config.toml
d_expert = 96
init_std_router = 0.00733
optimizer = "soap_variant"
seq_len = 1024
train_tokens = 271700000
Below are experts of layer 3 (counted from 0) of a mixture-of-experts language model. Rows are named up (a neuron's input weights, with its number) and show model dimensions 0-191. Each number is 500 + 50 x the weight over its row's rms, rounded and kept within 0 to 999. Numbers have three digits each.
Before each expert's rows: a language model's description of what the expert responds to. This comes from a sample of Wikipedia text that the model never trained on.

# expert 13
Biography verbs, word middles. The verb was after birth–death dates in biography openings, plus past-tense endings like ed, led and mid-name pieces such as Wimbledon.
up0:582529531410469493461578535507465432599458512561542484450523473504483516526476472515548563455451452555536474629573545559539358522522483595531509498556500610426563446565510422514478548399523473471496514542416518495470500465377526461394480525499490461536486462489434509492513474519483473526561531498499400472485494502482580468520541578394533553490417599462575460480444456570480550515520549412478480421509414502504581519542509434551434619471547467450462440489428504444497531581393484494541474457567488531457546585573505482507511532521486513541437441537482519511476538561552467570
up1:485556489499440361454480518486446448588479579472389516554516440494511471521497380494501525516521487492379455532459621444471506483476515633547480506428477394517469520544439457519477466490504542550505514471455518548499437502515509515522418485585500479497498458520412456551370514448414404412560471425462448476522454399509543539535513558463519588547483530545604534453556532534526494558531552455427471482456510383574479466553554501474480523545463502549449478445543515423416493540492515481517496502547477516591614518538558522504501502498496498472573480534540511373553546496572449550
up2:392495513524518505508472525571516588585454489468476550534540454505439556514495513523420465485532562479517498436470464550481511463447519515462547553477593518503578531431460513512473532534535512490465482504509416508514450573503530419531456594587549507498456570400428451579510517394593454502453602457533588502496448485557467418459515461459510487576523482466588608477562573493573483537594413526517393525454504515471491474545564496484497481431554390525462581511536500414495471541474485503433403469475506621527496582485484411479509441500459456483466527467435524499371535483634490498
up3:488481521474525457473556543446515508528509514444546458481491545451600563518562506546513610545528535523458538375518501472502379475527577609533460487488476449464546547560481523499502409490435544523496492477594515433412441463488458501442489531439580499516550457426523539492513470513523556512535553541438485496400528374469543623438493555587535537464456480568493573440426508537522520615493403535476521593428388542496551509493510475526485477480531499446443517522538455501382510530406549512475464486491501384539556475504561593548527492532504558530573547480530546429614436495544471538
up4:532545413442520529462534531515451587483538538498501431488591416570536483510456584519466528513485471506508488444470506396425454523436397487475603437533495584468562533525564492500421502505549493502418472470545446545488664464460408434583601473490478535524479440487467456454448469564533563585470444495599588416551473428465367546498465507491474559465416501493448454549532522476535504452520536489474426576423489507518481423482464454502488617581413474443491483518479521486548526543521452495509509539520484523547616500518513486537498574501560573548566453471490467529551490566508452585
up5:577484468488523451429524501508474529454498502443510490512422481571391533492531452454482583462533529469405525537458605441487493490491576456488457472507574479509481500572483538550495536483424525486592557443571395516466541542482480458538435464495473569555370498380527520531427446532443456637513488467505562503467420518552533483491525426422492471473558519570480586441557548513513557451568491571575511457453557480432460520506571511527540513529515528520409518496472404516481473468474543606460598598527507604505468617507431582562502467503469536431497483504492463405479435539469416484
up6:559441506474553474534500499529415517569505535559535568501472478513643510396457430566444495609465572396566426408505543542454482498539446439546459423485468476467550503489546573623489438456486473460496449470491518482514607485504564438428562463563444570461528582429523574530546467526531482429546527445512516490465562457564468395486517592534499551480526485496437529438451485448487458449439553525526439511500444530633465549511433537512459469497504619516501551399477507393427516516499500469557438443462507550519523516455452461577515592576511493527518499481482501482505409445468521473
up7:549442532485470515494568459473530509582449524549483469513423351568410550510468471484485513422480527528528488454475422466511572440520570435508481515528505470530589465543569492434484510448539537526482527488631531458441516508457487449579482532552412412504412393490506487441503526512402429564603518450515447585452534524493434488512496546455529574532486511576451489527515465507507512446506533513541466557532509533547431507498480484519504494533541551485447552510469537532483439490380369465527494488598400580551522438415396545578502477491444424401429489472404564472562510458522569464
up8:452432484469513484492592526517548464607507448516439390488570435539551509466514473511601567536433409453458544511599497396515367453609496438532561471533569620402496509513529441499445493482448533433442513422522485449487474458429499542510580545527489488529570556591517529527485523519547429535617529547515453491449432507458517511520446587539456484480499419548482476553506530415523530528507548486491480490524484545442510482420520525448472468496531480503591540558513530499482493602529541523517452532554586467450421519543554503437458501438536464630482541544544527568557566568405503474
up9:462501453450424547540549592474442531488550469483516443398459501485447508519436433571409411555525497528434538508455525492513451533427496501510548481516458514514504410476448519507576480488536454498514490514420509522485502419449563536517468441528399588480446566580537468458618461511534520549500559452458465576548509489592463564500414595516534449374492552536500564472488552541502519575473465468532427425500515578529499574524582469500511581427522526466500533582524495555519489585633536545524473475582461528439489602526586433531435526439554574487579494517508487581496398529489511575
up10:568537466441436494545549463456495594603521498475504628562459602452505511420522509577512465467487507519505480508525538504489559460545499388572517480475510548580507515484592488593425569491539397573436513471462469483547465532516468501560525545464453472550550497502465490492494497461528505553559566538559470488431596523579543498551543432524460437586489493474481544589460510503535514441415514522458562511446505495548431498556556489448378484490475511424438414454472546407511577501477530435533530585487599395462512474518429561523453597553509491436493507622447471553588459503496451425
up11:448518424521624450430447474501493530511524512488484482526357459526467528542476438542575466520522539533549422506507528473450421557489584468522501435501595551518539553476392473442452454465506474460547510427526485490461569500482530456531510595515489491542535542498568555423553458485487450600588419465437480490460519477466445589485520635523483454457527462468476576446477495549517532443557442547520428532476456578482473559533464418530562441447525475417463560490524623448454563548488507614466489501501467422454525413490501526513476469487535533596411597456543405461587447524553518511
up12:464493585504436520519444615470376509569500503498514435475479438522451507504604465528476488580514466573518460519527513509587441496506462539448549436460487546552487479526461463433514476458425432544595463545462519458548547568479489589526547549452446572452531440587554513487526560562502540519542409433519524478484410424516570530550512526535485574562385475450484516454491477516504393511436456546440516462447504543485518533523481496506391489507481500475469479477425597578546458504546510560567466341414500526473544425568525463454456505620475597426522416543516535499484458465579496516
up13:533573468526460515459501528540511570509603469480559513389419402527503497466465454541501526488505545422453429528448584549501448518441469526438546531479400640389478538455520571508438576457510514573474563521548527572424484527539541609403435444483436532501520424521519479524533465481496474566469380383517473470448490575586522516482544374476474497600445374528507511475497478504554486561552550507474501450533544473471490555504447434535480450545462489609442556574421497464492477571433521528409431520482460525551495472471448534527545521468506457463450512499533481483468560453535515528
up14:555550504473471509455551472459536542452531484556540382528532449480524475496515506489571512448482473599517568500510462637542479483463507537417502581461512492548501610482509498498555574455499466427541549598552422492457546583472521554486532548557427602482529483588417465558493470495555381451546502475535416463557538494513515526582556415489449476478493562429492446461418517489527523447585501552586623527445479507481518548531453455417452398518514504471483481479550485549460584564477460573507438476448494475588517438442500527461517441393531561529522519444483473447511457392601502558
up15:446448542533485485484461495493432500513419527534573426373511483393511494495528440469469454512528380377504452468487521536539516536631516460385479506472521461533478550488529487479462559522440419507392533516514379452497451565416499522495540569531550565524379413429402576536541493536557476530598461430490520531501574480514591502473515469458466623500492472467488506430498460454521500458564517460472509589552522466459441531490538446600564548468509469491498467550536473538469497520542500517469460502450463486524475510483536560519536564405483523603573499471481578608509543449588444500
up16:484526497528537456531427509525436488455553451485498462516568472493423500508572499439473440604474592527443549479437522522603450495453508500487563540504563484470434632591497495485481463454555507493483569499513517398509499478545490575487583502434489607461490517454550598489474416498531509452552440545568500443352475535472529502535582497571527593475521595498411435489542471481460466543367525532544519478428516569503369445465498536468521474466580482559449463482471440576568553431533549583542391491491541464459482552484463522488472401493523557477487486531552431534513413453536491473
up17:638564552478567538535551468464506508523494516530500519628507496521533447540509515519529592473516435533453422439528569440451478420407529416433501414514526482479517562523514452403504481506442454396539482439500545417564492450501413518407536509515505500477400541510461523486488419567543479491531555533556483525447538421468497590491526502468522526411569533590498472467436419484439494430431531566524481521438506539560642490398559453530494431491493510558478581458548563427559455527477486525527502527577561476485508543526449449547541471558576495509502528606491393504510535574547442478
up18:457512540481530446517533634498383455492502461498582541386607477535493450491473414475469553521426586428492549473493490492565481552487491588514444519530505541530349564466477444495542583588483472555480457454545516485410480536550496541528519576435578392497506439516397505452419433465520451432540492595479504424523524502510473478432435557539445567495501467506494517447502610439482514500486548391537448531445515560464516590440531456482499507498377455529427502544438525473434477495542474570464569468518535431535491529590428561497501500532484499569489515525512542530537524400463488480
up19:456482461501489555389558519463503470517528488487505445420590519623393450533509500509531495533539438526488427541509544521611512500474476391500515521524457464477622515499497480527530507410580516490485425531569588444484430523514532458538551415545505452441454502513539521512556568427493453555511448523478506494495605505487501500500509493482518438466456507521542456417516553444497405477610508484523478514568507495387516523560505518419553598548484402523445503533580620504425503580460481515462443595519494493516560498451457462396481548461468550486641609491421473469488482517522491390
up20:557429476563493447477489539622526583497509505462355606519490437565462453509452483526410469437484595517472541512470503549561413476462482460514566527470540483457463492497492595504429554484458417506522460499493453458468415517479489583470546523441486550512505563437555536491426458474485447504621425525518506563496434549397564579553406552493491465552428459461452539484511410476597491546477497435549377548468503540437484485516523455522574509450479466592472582494498568500505495492555571544533551510430466450515583498502566538443456494453551552472488532638546524490506568464529435528
up21:506505558425477568517530479490573592462543504592604475442471377532448458607523516483461502443516510502430517490483592593431576497549518417507493501437480595441510469541496488373455540425572437449524450462572396506453465513488439546550481457467512514504506509483561457507555508412454475530534444533560530474537608581538424575508504463445481494626544566470444548518459547522505481461550486498477530454562447529454464558513459499488487528421503533487619379485509566499535561515520522527433493529577532522540480471497457489432547410476533501490487476534520404618552531576486451543
up22:556491533464461473448557379541583435518561479392502472505514470486512482558519468542531516567535489581436493634432509563558509527563512459516576539439508478503531561580565502490443638440472501519450499464510478621443451448508612520557511511557475453495537551518603478561495459480458464477552516474438422515517523597432503525424372444495442469487527547436505513453461505503453471569414486496587565603514468498450495509464534457535462532430532470534484537459500493521537554545473456569566514512488504514421571545557506457397566533483465401532393412568505481442548528511524494462
up23:428498524500485485540529419491519428478435492498479563446534439600542437567549568405536513462493551536578522455522478538511518439505548536458450535488480455564468543502479542529481542496520499546516519578502473542539468459548445504533578395472538517547635535582470670531503438409445449530563470476592530454474542506502474504479470480439414440542416498460437556472545499468532498606468523476465497435494492444523566526447464605508501548484503431625555593409577520409518566489486443450474536433528460390443500493476509466521459495524516493421558433616502535518506479481566537570
up24:508554488517517517426492557611533479505504499445456485455477467454536510470442480495482601563500449507438580518487489504525481376524464579521503457461483513535564441541464504416442478424455519497580399436622534437600427481496455506464489519525509532502421539495485454477425464539450536505512534543522512434482429447496494472515468617454578478492552458447487408524468507507520527506428600496447438490464588527423463493645522528472497493392451613508515562518572553490544539533561518531496466560578490418453548476429431517555387538443443482462491412491438561473523486414598532494
up25:468463408530448581477485474577464570525566530420423501547539476507492552537544507462540405441554440487626437530430534532573528590543562403545558436503497510502533422550450483534490481421479430496448422513586448417416494506530481579430475557612506429545460468442420442513453557596510539496510499541476513418451622436499534543477482434503454496483410502499515605540476536571460429538482543515534458490516550509430551430412465533489532434481478475464518493487534483559473508530529407436562546605572575552422502477459537532532486513469465557567521467515504481538545457466511549496
up26:422498476464530504531487539452462440524505428518558504541542522457508474542557514524499544474568399560412488439543491539482411452510446500435534518517526518454486527360471563521504574527498489499437523622534498608501438481516507484521535476531421477537494506471483539554423435489555399578551496454479432517454466559584575458528506467435482584428583501560471414553528529450457477462595533498501577442462481546522451460449512502537538512451536492570446458572467478502544553526403498515608380460591526540484563450490492460430459546409420581452590498590572518578541551540489556471
up27:453525551512544428504496518531522503531503488394569416409485433488435433434420520455428603490486461557539411498505436428432527482490483512474441450510496542483447455458497486600399557549415605484578511479549462390535406390475528564528563569453530436505456545452510466485468416563558435502474475527504460537486492413534475557583511463529525462559457546523480443512516474600447525476627568464458627543469513628561485534583585554521480478473550433516465533516510564559507505540484546539485489506540498517484513425506508571474574483485501495480431482502474547524524529434522420458
up28:543476486492462573490481390574480450498560510617540527407514496523536406495558433568481458580475477453407531464500557524491466505565548508520465470559505414526438569503420425637475568552499540449522470466446512429475477477472428440501496567440436557441486478427539555511465456428490515532473552518568498539426440543485540573518444554457483422500486491493594518524614517420425480472481518526548543436460461572440511545510462415498410548452433493493439499523567592486511518613559514473523452542476527432552569512477519531519601438472473512423468487544415448477529548532514399553
up29:544502474481439548457541484549471517522491505504459455455470418518480536574437485468445443394506468486460518512541489537445506494527388510404450510499520525495516496476601465549488482551525530529586487491543619580529536494520615511464350480484552503409554521382416495514395509487498534542423424484573548494497499491538467412465478559542476592494580349572494540541407433610454505473508521510527580540478556535540528535617573533493503426538526443475475533473433398462493543478532508514504524530533543544533490534463589471518562534477462521593435509488512590535486459498438505566
up30:468504517441512393574577486393499540511470528517523519499552430493554468494436507618494478579514468465406540488507489573525476583378530473515554502464548431411502532518501456572519563456465413463539514518448478505448483512436496535479447543485336502493484492439500464544409518502486427540506416456454485504453480563524439431467485577464497494454527495522464574518545430452412528500520429546498568539459504458504483578452463561504497479494609424485536488487488644410506588607575525511576483495548549593542522597453482568568480491429553421521468563495511493499539424477453503482
up31:536469573406534440473525522519505564561577520533516467499467407497507495416463499557517449524552540525478515541560462516508454525589541421492548461481549493480578558510511408529534489478493554500571529492556532549439492581532495427621609487511532449471515499560488573561494517452518477427513525446455537513386530527522484479627552486509599526500514488533600472445503521491523467431553455415381508418508392525512558535402529424517557483550531525519404548543459492495571495536480545524538532521532477468510437542494435481444420441476422621491450355475591441457446433485491506467
up32:555545584565533513439483596498510506612526484511549442468508457506567532518516506516505590516514448540523567522504496619530515465569560452550529442567527449459498510490452470630495515537509493401572526485533431487454532529443565492512473468491524482561514495509542490525577498541553554460464519450480531560429446445534445449477481412531497513486476356462506485502479442545568593446534587444485472571522484502408454477483527517556443394537479496528479440460478560589484469539504459558523431517579632512494497614566547529542503463498497560491445448613473421430536331467484488462
up33:517571510532487580507575571506565494482532531386459478589544417457489569459373502514485452568496407496561396485492551506574476482435532533473418533601606434429493530556476559512526459528426514440490501463509437540483488492479543446511426537457545508505494516452486486493467518487549445530462494452504481457435423504546422476519437503461545591523465530614497583498473447494411433508574405540506493452481561532485503377594558500544453508464585533456540471411499421470471455413442463496451510455517554524509474508604474453501476521475499386455473449584539509511563577440553448456
up34:383507566520431433548539546523537522484553461551512427451473329476548533523492517596441542512421483578459472457475547518470428486496388481499512440498486534542456494494547401520492602496508427506447521486477444525591488529658567447549479559467484559479499530468650466503448552410523428511435484441517534466480507541553500512544582545420436565439496496535532566579480555518498588483548478488522444466585456496454523530465432472522565492441524495459474529536513585497484545531565541443452427549488521483506419537517512537451478477465561501507459552475385550552432464542443566483
up35:443503474564497502577536502483541566510605570539620473484473477565502485511448566517426535489595440464535537556501544604617527534490523526478501496520571492585501460464449478526507561497513532528518481444555465472512564442453559478470517539466503556489507497476501540429511502632507466507489490526526476562527479588475476411565471516468517500406530465465625392457482494383587462510507500423567575448513502517491539506573551533456506503494522466420521456497596612420549587535428472470523456576449526475471539375424528499386481538453552429491544579509429443459436480482565517539
up36:442466479444503447410601564535479547512502473417537579529513417571444523502537490515568478471429561467450508588402587518524545491585534418545453584454474486580564477452479580557516499457525430487500539423474480442512519557580525490433525462534500528557516471441529401579540405465538443516439460408389514485509433491371481448526486532537473571515518406507431566500548528554421554530550433518500428473491459539485457553440548511519512508470520536499552453473553481412451491484468563441532504588542496423469479513524448445552523561528397598448429513475560535481502448462549510562
up37:494417615441483520524405504477435522579446531485506519539487455519523499456429524381478549451617440426563516384478447468598572472447507420449540430477565442551486528537427481564540490481437481501551533451545483511573445525549592534448578491474458523557498568545432501570479497560501528516412603497555477453511474441491510520510548450453512541535420434464485446480459507446450478518462569411520464595475530525439434499478493455572547537455491509494459492395474544487540497540409534567552508586535548480542517434555468494597561510457553428534579497543539440432448545455523418496
up38:408552464472489567513560479491501556535532482478478619565437516429495496515595520432483487484413514518517507467500577498473520452547539448475494457561553568550447500435440569474513538438531537488500477506529481426537427485360415472432527538509557496501522500571434387461563402440533512510494531517472489473535502497606511494528503572532476561440506435480450553468531477462618549448500514634471447479480530516542561449436548528386520396517458490509436516463478520490551538431422434461442460456557546578552460521476584481509485622525521533490477502500494586410401570608520520519
up39:429513621600536433492439499439466421477551402517531496480637540521592481546480475578470399472441461471535517552502540494507505496465468482503576511570472565555443428542447526507418526551475471561504463537402500468462545501521493465489514512483566456538480461447540525543586488505470545602585506552425483435500542518409438482444483497552496522517523579482502459363442561417541541518588474464514542575599437527432503463500464458505497497617558562474543515509529549530507527571405558443462461611527449497510493466476421432428521449510483478428539597502490533466472545445513551511
up40:590585451568482520432482568478452450539435479487478483442531426455478456503593495506503490526530540518582490476668476537501509459446452495435472572529582497564591528491459481487543483440470504455491568525513479499508491506585528500419506441530546484581488552464481495434521409555513497513481491475526523477494509542315554476366419510428566480387486489446481497597495497531476534508523592440487452546470452480418505571525608463540441500479426455509524502488462479496459509604435506522552550491578493551491419487375471508422474408474492483523417553448478446549513492526439553551
up41:500546519540416441520520534434404546473490404438506424514585522446533480421527410565553429546498530492516501474489439600483476565485461487555530541473516508432480510566476542535587481470486451618486485473521546466468511634462524442437601471483475411486575501484538523461416408525454510494493435454525599504417559425553607405467470478464467564531461511497511551552496585468521483493522521483505478513538491500493448530521453528462526424472523493643600413410550500435538478537538551493436536473458525554572511463497492507549591601559541410511564480613494482507498495546465512457
up42:590448529516564497473523479502471473523524500477542539556463566518525443440527395488523480531519474520430522449451532479510448484496470522464523534441510531461351481507546534546500502462455514528381455461498539550579523520555496488541464383566550480521570402553455446503540446513473454375470561513501492624496470523421436541437481511460531491541504503426516476529597609521468421501496499642507623498520529503460459473468419559515490514500451488478508511519484463502503451571585528565562526384560398549376530563507559535558496446515545493538613538497479447588438546469545564531
up43:505528554438533432576477417493544517562511500493552539424594422448541494503523498593371425574483476508496538481475498570564511548549478491636528459499496490474464430497467605542421562561526483522509487474477441455437480556580456451478476508452354485584519501521460522497417508621497430506446515470567505457418448531482528524467458454478479502582531551585549497458543542495485541473453494514509519537498502548435526483509496476498433475514550446478509508522500477524482567577478549488636594583434562485550532472509453529415595561391460440596475533461494540561468524462581476593
up44:383459524430492533602435540529582469497506489535535540510533588532568432560545405586418543532511518515544541476419468575523493563435507492457511471503498507521372495468519572559494566453475443532561487451387552534410486543561487397499505502508534537499453559484526500616503523558511492498474578442492542474519490456514557489517571478523460552492491502432552475560529431463492520491384558508456598492519466480422482581484529444550505461403589474521520476484475437423542450527577386510545469442618472475465495501522500596463535572533514515432587558471593466551550529556518496438
up45:444485468526448530560451473551571582469560483604527457524497470530450434527465506525493468466430506464453520525486486539495548508487528456491438421501486558452566487522556437531551413451544442529497587537426547414473462448508505434598561486500451490588528428418494482507585542598486576594471468525590548471527506489525562404471542443407441445418481563440507498475566486459499591493508564455517479530559498531466383502527481495618467463446428511488462487516472529538438570505513506457512541435516536496488543387516528532506547622617403457512416426461498465477453513481490504371
up46:579461512404552522557530518517455492556513538470572489494582479596531448515534541467560495490506436547487560398520447566453437408598529494512506524557546440557491431482489570470398483435508586403502536473485472472532505476456452505519546541489484461506471510486549526482547538493557528501499550485455449533545380501576515416540449621537502490468441583448532531502519546570542567509521501502477432518468483694481487504448553456446535523435501491504469544618517511450480444557637533473406472508522536433417531563505524508569422528503521484416418454413574535455499477509460463442
up47:451496442474450500536543527491539522585419544451594483548463386543479449498575544457426503500526524367498661383528479462504506530461453583489515418518518466425529452472539434488472480563534524402515518503549563485505482534490572513517505430523452582413500464474535477529450528472579504433468601444433588534584542526452547537491493549535462475457478502481508492486491526524470420506463491475462485513487424494456491487490455552606470476512450485611479430453496535462513531599471598550424502532508531503447568369455501537565472421396597427485470554501558534525506547563450540490
up48:503497433440552505563535496533459403539439563593582468576445477485542507588497485585498453453462447457523540473492398579540536533424434483570558494441517467507471484460510527499504594470497564454516470539382526459482521464545489557520447510461524641524541515487498497433549545508539461533555545602526638514519512490569564436491381537425391526614470561431606525569575495557520539648572514484474472480491534485528469502494427508529542540476545528499520482559484480542502494567534534481591509493549528562474494526473469504511567550578427484474500492496587452507588474475531435535
up49:531529552620500607529499507533546477593502428497424419455520364475500463503552468477417474508525484498538469452529386546450452536554524493500544461579469508561477466491546572471532504545394442460558492430562494464494555491502442487455478549563387545496386460456498445471510490373461427554482482437456529507508515483467537536539495483403446508503474519530546647443583474524609516504504513575438553423519477441488498502585512470441549593417510450539442480547503495525594485539524455418502457530535517600459432520464496512525544496497463507530453559471540522513631528478496516576
up50:512410488559591473459515492444494440511472555460530593622467537501461572530547544523590531443476528530517511438508426608536496532503509423430506515554513482528493552501553561519468597486429510433460483534472428482561411489514494480526583439498446485519459547535587487503340519530501510501532488513552461573432521434487532548557561480505528539587402464494510553503579551475539431515515485530495437523453451545475453546484536514552477539413509485620584507443533444476413520463540494437447524587585467491417486477578405561526501550565505553515471458455476503469399506551460375427
up51:616534552486453529497541523489536447521452571403453568495509475557426476422462564516487400538471571565478541556468558480473478516551458538426481485434469463552519520446401484516450448452512454615420527547515492466455484474475520579489531567577509464464522385506446514489431500441479523472519411544507465550495604552431457539435517562581460570446521438503536473486505362471479529532479430487431478554518465531527533526447583496568476590422511514487561461438520399554503507410475510515401494520431544532486438548545505457535521548494482560484510451492506598442515378514477494631
up52:420491464472564556546477462507453507554518436455484555577536532463499606336476477463438487492452471423509551458510520478578496562463501544603482509511470533534509575494599488494485471443438492422461498456527508537499542500423503491396503529542487437460427474434502484468499478510501472442562507498596514566459473390537499497521411583571523511450533461453565595432481560540398502506471502498543529486514452516507551496500571513489450500410502488478461621521474419488550499510515569528530384463570540403627501605514569535496476534479569464476552504567493436492528417618445515581
up53:493521509529443462518510504519527462568481533555497500576556482558455508375417545499561547525417414591419466554498455453551470533520501452431462508483542563442407447513486511599488592419491540460523410467540480485546464533516524561530491560404399538553544463473493542516489452561467491469513471454578541486507430493423578522425449405434372497471512494415624486477458476509542559513429571462513480569480496391463519541527499460473415486529542630502467512490510504431486484437468530474491426446441490454477508531528510570443581557504553455414552425463444427455480450539432468499
up54:455494550468527492447417494508423598535413523499499454564425423520476531539474480494462511526520434529562553444498522525529480510472514484492523445442441413518496502561517528412308500480511484517452503438503507486441424566522634548521620582535513458503452506481482520549502463509516461496505482448499594442536584446605467489443495575467498536482520483421443475479445521463459495435446550479514442585496600432400447466578488453504437460506471455455416450481504467581408399484502459482502579600518604455471508520428476592568523542433450493437513510427453440507512490464518502469
up55:475462479512516559515480508512521634495553487470581533467543609422527502507514528471413488537466497499498544391422499492485506577461517506478504489522465426518405534391596516525453386525554403543408522594455489501418422572452549459531602484527572531612447480489476619597473581369572490502451507510535495554437445469490556450463456487578474573455494444507499507468495445597415521534509506505439603540477404523458522430496480526573483461501573533529514422456508487548500508508516495556520527523513496498524535512437567546443494560547497542550559486531443431495536524477535561557
up56:504508461528553465494404555478420463566470485543481527504491424537504427468534505573488400458495522633448456414487565529497505558559530488493447566537558526457435508501541543481577506543502576516529458588475491557471455469425519524485506478586597519535515428547441458469499466443543587488559458456448447513471606478489562409491474614581525453518474516546533483450500617585521518585655422459518522543566549554473519509546522449453575483461435545492460497513509537495613487541502426502552469524493522507395465494537483506531580521497417461535587399498469539455409443444509504466
up57:529529551489430487598568437455539409500551406593645516432492487580470415445450461613563435584509476540502442617525490522551512601485582457542510528417532421498469589503494466433459527468589504479525466471506440521501429507468499450563452554474471484517451458411572470480415483459490495507452512538589451483466504468541536577458431489443483469556526501527508536449506525452463507465488462539440452595468505507430584504535489488522504544447453595535509461527564501414486587514491584462625488508446559533509465503545489613439527504444499516574440535483487463424566454489507467484
up58:499534560614508476454549429589544459536497433491452546490595508533455504504527568538435510455520478463466422413495603530432418497547443508521510576410452583470543554368592602510508435521513541549534438510541527561533569481491548473613482586520521410408563485506448495447503559497459466452514532456554524511481563515521549477500510555436408471499533516524561448501478578509518449511474456530582564484471565487491420491568445479548537478466449527521503465496471518536541495560548616494458555572569519455478576451527574450470479503432550585566484499441531559405520516402561470558
up59:499403508466457542446532452491542542487535475476471527535475518403510463462588396536450430503508381473519477492432512522518482462557540405490459401486520518367472462492567369485498475405501463527456455589420522488465511537506542568471542507479499591506487392368471568584476453513512468461475465403439438492421489489521445557441436477505500519478516531446472569483498532449512556511540518478541478588524542579467512642430463593528466483473494513494505438459601426545424470478555495522504533474554526502498521424521580482541438526418476538441504495471550494439456493484417491614
up60:409467601534499534459425474523558566574549507452601506509519542487534481552516458509482600643564495500419453450540504528513510430510522441471543506454497508520537509509453487475495550562543535513446593542546408506507485445566536479464471518506537592434476560446554474522507570547516482447504490447426499489483545474583474462435521603495464509519493503462497457537517508543517487622495469516540558530502489559571434493528529487694525439453417554484451392483509473456512531448495498411427422494425516552439507498559530442490440518616429537565619564582512507495513424471577479476
up61:546581493545478484532413415349523536510511423510545458463434387578484523469521530604386510442595524454447487512492499460515519538482514483482488513438560576476470516470510522528504558435504515439542513524579475509500516485459508565577562531570437443490547430493484445535434505525473499463461421514403515463453433530566493561517566491559512468526578449448626549562467524575430507519462450531572516498495585457448481482530503546571479442542454576601469513440558508501518522549465466591451463474443505483538358496509571495460518523533500603596431533487477457555455502491369483519
up62:581549494561481512532624518481476496582532440631524484486585528552486489523584464498498459551518593464588527613469436564422524518428439432524529469391526430502476601431576483572492551438534514500465573445490485405445466526570548534494491541471430447457423482508528514458453496471554563510490560471569536463503529501472469477537490561602519538570532527540564488465418522418560508444554463484438508517517570512489498525589531490639532496511453561578511518509536540527493409467653551550530525501514543475462522473482550512562540539529561467433476503480460465533474495547427424570
up63:519453548518572498497490534453559489508469534594495525443515394478526575563517450417509436552505514510537495570565436568469475489536567497528464550419473506539537462508571449561353481552539427489520557466394428476494534431452481547414490507406489501599449516486485455477527512567478423529566460536417505479400517422536462516534503534474581539496473536425472532572522409492584590467566528391449502560465561518567504552491505496559531571496588442533527518570536493520438495366540459466481463497555522494528536559437490536529531591475452495584546423566601524505501485467541486421
up64:448549507596546478575485590536429464434581480545592496459462550479497516542518470474529539508466401464451499508480570524492560532575556579554485444557539485571391469596462537546548396531537482465497497396489452474438437490468501511517534629428504503428501532533476507507544422498421392532419511472407441535421571482499514525523529536526446566401439533496561564484518557556445535577600558496478476540475552536528443464491476528546459559468448501495474475499483500534572517640526413549490524577510503515498547526573409573512458463464531492521514529441415480582536434497471450550
up65:441550445470433560536575477655526539584497509462611493408508484599517525496505507503442590493472511431514506553500553548550586474456525484456382459481520516496529497560444548437526494457431480590522478476593568376541454471446600525456491480474510489434446471575517500481471419443522465501453520487523619481501547572502555569577486526444496549502530463520493532539474466490475515576423543453479517560490541611500395519582522520426558537515543571437461468517407400452481522467469536522560549492497480508550501489495496386485514455502574459525542465467472473555469573507604581462
up66:491488425506441547421492539535528464538464572506468497496406466557543491537547449551503484573455573495483546447591408495550592369508393432490527480521520517506505432555442429486537406453533548470470617518536530552479471524575500515512475418563587496479503522389395529477457461586475475619474465568545447444544512478519527566479569546459578544455538473425529505530545543528508428507566508425475537555419522494427563579486498512522527526552476560453591514504490524501513514427518436626511503485564475536413555497493463563435526538416405540435544480532510405514485533522510523512
up67:525557426498552466513446503515527505481579440482491526448556526498433437495535446547551391590475464478534466515451486619503557513537503554520493476525519529479460442496519419456490544502496553472533485428514418534485485522500548491551505435471522439671568568422451526412518481480534401540411511378442585485482439482562462474445463512476478508566507498423537524470500584484457388461550477471524567486456500508441481607576426528400400523548561520538492488428444519521473567489515477574461430584472522499519497485572477492491586528587463545467497477508486444389524374431481444517
up68:491508403485564552429530557451406454507534461598589476491422486495438545557645489484470447528523511465505484462436466478518417596473510541476499483463486396486467383424511594583526594469485524504473467468469509545500505473442454512482505500482499512448490524438414431534490445441475507449478479569527492515531520511568512471577445482566483474512506593510390503474462517517470483563599430495546546475566486466509468485452505415515565447468602550381499633513411494552518480503556508540508516480455442444435472457471465498577515455400427535451601544514538453427544429532450551556
up69:577515533602491457576494442445477437538462491465462441423440432459530497423507405427501566550523440515476446537486532580565428443469569474499555387589495425458489585650522558477510486464503569499447477532425440421549549372493541522463479482479461577479591440485521481489494501457459530525548474573429495490445526498547465460485484527551442469442461578544416539454566533522543468530394460458468623530531492448491449516519503492465456462483533602561442453455555458511530516501475539440490482480573536412508461415480420525509490543445578446445595462500527538517527507430459497484
up70:543523456584538396621458417489496476508434415489459427553561427428623507460532471485491399472623590509474542471420607502509473522499423567412447531507568549512481474591540453628505510502526457549516508542501528527486411482448515411463518447426476426565564506443492490474529477583545494569535497528427463490475536493433473464545496539500495507523522562487505501430414552588503512510500415501455432516404539613535523448529529519494457483466504505463537551587476434556517538485472550496468520496543478476456544545524592562516513433416462544526471471472501468542553359484497517481
up71:487567531384444491504475387541456483520579584411548399544511456473509473469424451602430491528546513480589534501452575473528547496521474590481520535505545524410518468452411493439510459341449569521636467501524542498526477616424554489546531506510523515545435448442394534499532417497536493446508546471465439488536436507505512560503540532512474576492457449512511533417460453508458520514412486547518440537456504471466465481397543554560548521459448517482408517559482526487522501588564514449535481540501487565601542483513498486464406560429518440430513489476582494451521404524557531492
up72:413510529479408379438514543538517495485466510506512480481469474421510580423554457543511453379511585484633408474540445554447474481473463545518603501567353609446502562496499485470467567458558481410452511562487480515499461579504510464424484508538490479513490504413455485521453498493450481542424521502515422418533422488566525509417492575444479540543497511560552555524493501501473511462409609515495482540626486558454441491504448469601495487520494502523483441561535510434541465460532519584544480465588516470523520475460467609523467562364540521458519456521524459459457554553471520544